{"n_layer": 13, "experts_per_token": 1, "moe_layers": [2, 3, 4, 5, 6, 7, 8, 9, 10, 11, 12], "router_z_loss": 0.001, "init_std_router": 0.00759, "norm_eps": 1e-06, "seq_len": 256, "steps": 10615, "dataset": "wikipedia_en"}
Below are experts of layer 5 (counted from 0) of a mixture-of-experts language model. Rows are named router (the router's row for the expert), gate (a neuron's input weights, with its number), up (a neuron's input weights, with its number) and show model dimensions 0-159. Each number is 128 + 32 x the weight over its row's rms, rounded and kept within 0 to 255. Numbers have three digits each.
Before each expert's rows: a language model's description of what the expert responds to. This comes from a sample of Wikipedia text that the model never trained on.

# expert 19
What it handles: Auxiliaries and conjunctions
router:072116128133103094093156126130138141108084108097083117133165115159133110138144129132109136072083190129188180063123126140179199099181120075095127113151100089168143167121111162163097110147100148187077126129120133162091154131156086095092140103111117114143134175140141195117110090151120156155200162120119145126117114082117147121166114177153154070136077187071115136193173091112119142077102143152139084145144137125134142116081089143063105145104069092169099080165170166091183104107144145
gate2:101103164094169177141131109178114146147138127099162106116115104125134148112174102129067084133128078135152133111151164119167125132114092099109121092141176171102112148184074093117153101117142167117129091121122108164186150114130156112065091042063176132122078159116071140172172146078104174087141189127152081138108098123122095090153114127098095150173061122148175166125136145204143100140167121152130110190117116139117142173118107170158157129093087097156068143128163135108161198199145128
up2:100145141094188180141139128213124115159118138125183123090106135122138145109170106152109096100113089144138142107125175130142117101108086104110122106134156135117108151134104087161134105140142185092139102109129106121183132125135108100105090060060170128110117196117100115190210147063121195117123188122130090150129053161121078102162094133129116143185048072156160183154107125191172126112154133129145119186121132097104136149115084146127151140099118087133077118116171121134190153196109119

# expert 17
What it handles: Participles and following prepositions
router:122109105139094048072134070126127163115099161117109140118127080134125129069151140141146189099099101115124174113149098123095152110137165142155068139127137124128157135128105199152138066135123152107078074156108151174098112100111091103125138122041103121123161159160119145072149111120165166124197188139143144148158115185097161135183127146209151117137108111143170124158129085122134229106109178177093154126124070128117147089067088173145086134160108130188124158117125141130108150109170092
gate2:146164120056092139139118088143167166069107136123122110159126133196157133162114096096169107105121125162154099140185093129146098076109175096174105156041144158125127084089168126136108155129124136143113176089123151137095175105133102153168158127061117093152125138066196086095189103142162150117170113140111144125121182119139128089087196156192110121119059111144111105115199094111143139114096162091121127115122103138150134073097147122109038148162129176068144135106101153142152124156099092
up2:150145159097167098059146102055140110165095098146113153105148154133187109196087132111134150133129116156198167110074145104091115146151092110106102164170133107164154147177167135131154121085193139109168119179132160083129055141115155066088084171110062142136112128147121117161101137125102101047074127104141151119133073135123184113121096114135088170134161131154136157170151111156114152110133160116131222117145161142065109098140134175107115089104086115163118080170114093103120152178136150

# expert 9
What it handles: Determiners after prepositions
router:091110117103118072095147144076145031107090116133130169167106107159110096090117111111167157102052184131099154093167125139204124102147140181081101169116061141157077151084190180121118100145102131079125114130173126187118131114100146135099142094088168127117109074144159182108102131202132123101135142116206186156077158166152153136137144123153176087126101139141124098128133131126171165091130135165123117155129083101093157086090135142114095105126095119138087098198148102144137117118178111
gate2:134156106114105164105153117196095163117072144180046116117116110123175092127163124136080110098096134133128176092151170126116108137163146091151093168163102157134217117107093122109170144031124094096121124111098140081085179159110101151141066120133134121160187117188122184159140122087111098173134077093142118130100152118127105135138185115167161078140165131181072143139116178129126115087135101109148091125070142060134092105127078127126157147114119150187131105110120140120156160093147058
up2:085154141118158125069108158125135179116169099193130068182086186147143137067092136121140152084109101153133071128107154151053089142119128123156151133074102184126178072117107154166061101085056086118092107115119114146156075160152121133161154132093160112121112146094097118154096143128121176086112103153076132153139117157092143133171108143125096151146136086115094117080131141096194149075121153161108175176175144156113165134125085104101183133182132136182154143132107081067127174121156115

# expert 20
What it handles: Common nouns after determiners
router:130133077163101146094131072099101106126139134121102137137162118173196102170093138079092143034129142106130111131111129178092159143138125124104126116116113166179102171089139139151092109147068159136127066083117094157149177154089109105117180072124128093135170122158126121093100161115103185130204140132132074133121137133154152128141135164177181116068130130099150152132156125123154138065074069154130099203189150121111175139091116153067108155115080138132091114201168146101123128093177090
gate1:119111077067057151157135097108136168151135146147181108124148152086109166137183086165120113099070090105118155137075106082181095101132108184134083128060146131149134175153077108129091164142179145110156100190155149130157094130151128102091144197113134121103151078114131142169103115107092137142158167163119168166140143089076126111154112085109164107092078078124145164122148182073151101168146167133195191117138132135150132161141114132145082101077146092107151168121140072072107146091131082
up1:088144162075076117081125121055161067136132174179153137166154105121141139144168094120135141128113099106118135150099118127113095122116156165139078141098101154109126159155121168068108179115137128071155097238119154099158077128139104068075113139098105091123125104156136034094055159118125123134169118191126166157152116160104120202139166101173118151071149117104135139096110131111125135158124145176193164110154118146180127089102172095146112122097160104072119189134145131104106106108106121

# expert 2
What it handles: Line breaks, headings
router:114124114085093109141166142084128108112103146101072137131141126180168171103157196112104137132079146074143127102174096123119119109178137149112106149150082154103160101071138156142128083189086145133100076129128102127103119077119139092051188055066129100147119146118120173158128121141174131118156143160081145112133112094163133200175202142131155082089088097152156127130157148146168159085134140123157156152171094059079184111124136129104105156133118161178142087199179159083128128097152123
gate1:170150183149104135204137126134132084161049126143082100108061160154128108075097138122094081142155123143123165105141144156124116139106140165161078129129134129179148131116159221144123161174122142156057159177116130139080128111134130080139125063083134171126163140132126084162108106146084056123114206075078067156115150149118099081078111131143113127114144109174110084162110153098110101131131129094141124192149100201099180085127136138124092166084170148136125110090150137124086121158140131
up1:211150147138136145167125142169127107139112153115100174086065113127165104062088153159065111146120130161128184101141134128092142114137134145184085073159143129174129143134182163151120148190158131169070130148059156147085145155107130076097127122094109147135165176130126099140125077135096059121132153105126085132143143123162110114090148121136120101080122144142138095185105096089092155165097128115148173174123108228088166089090168114114064122085184154104155130082146126102058133144148116

# expert 4
What it handles: Infobox field labels
router:107082102165091103136142082097137115103125124137162203094161110139186122133064140136109174124158114148175172115193075167127129087130148143122098151121144142121144157133086169121111099170089168189047116143126086109184108113145166121098187113079162053139156110130098151112109122147121148172196131109121087103115144129132144158104186127114147131145115105067140151203159086091145118111099155140100137120155134076112114120089100134119100156092131097163065127197166131135104211106127064
gate1:114060191151087165171085175151131107178053123111151128116150118075092152102148113134165131133126114119140160094135115136142178156182174124074091128126139127093154098116097088110169082111168139132122066143086158118077191115099135207129120126095124086115130141152161111235138155134108141140117138144114130158178125118126140087151107169103140190139077075161152088184133127110071125138086166087151133076167112151169102132200126136102121140122111134081125053145123104116118113171166138
up1:106141109059121127138152094122138150107143078128124070102139084194148133135118153144162049138144135149140020167103100067120122075156128162135190175128167100123089114074113156120091161126100136094162132139137073153150115124113089127105182134230122132164163116099089172105102157090196124172104138127097134185088191099144136127123123124097118122120180143084102113080110150148173175129161126153112098124104131130115117084170169093194131154122125127156161145083160171124145150126087155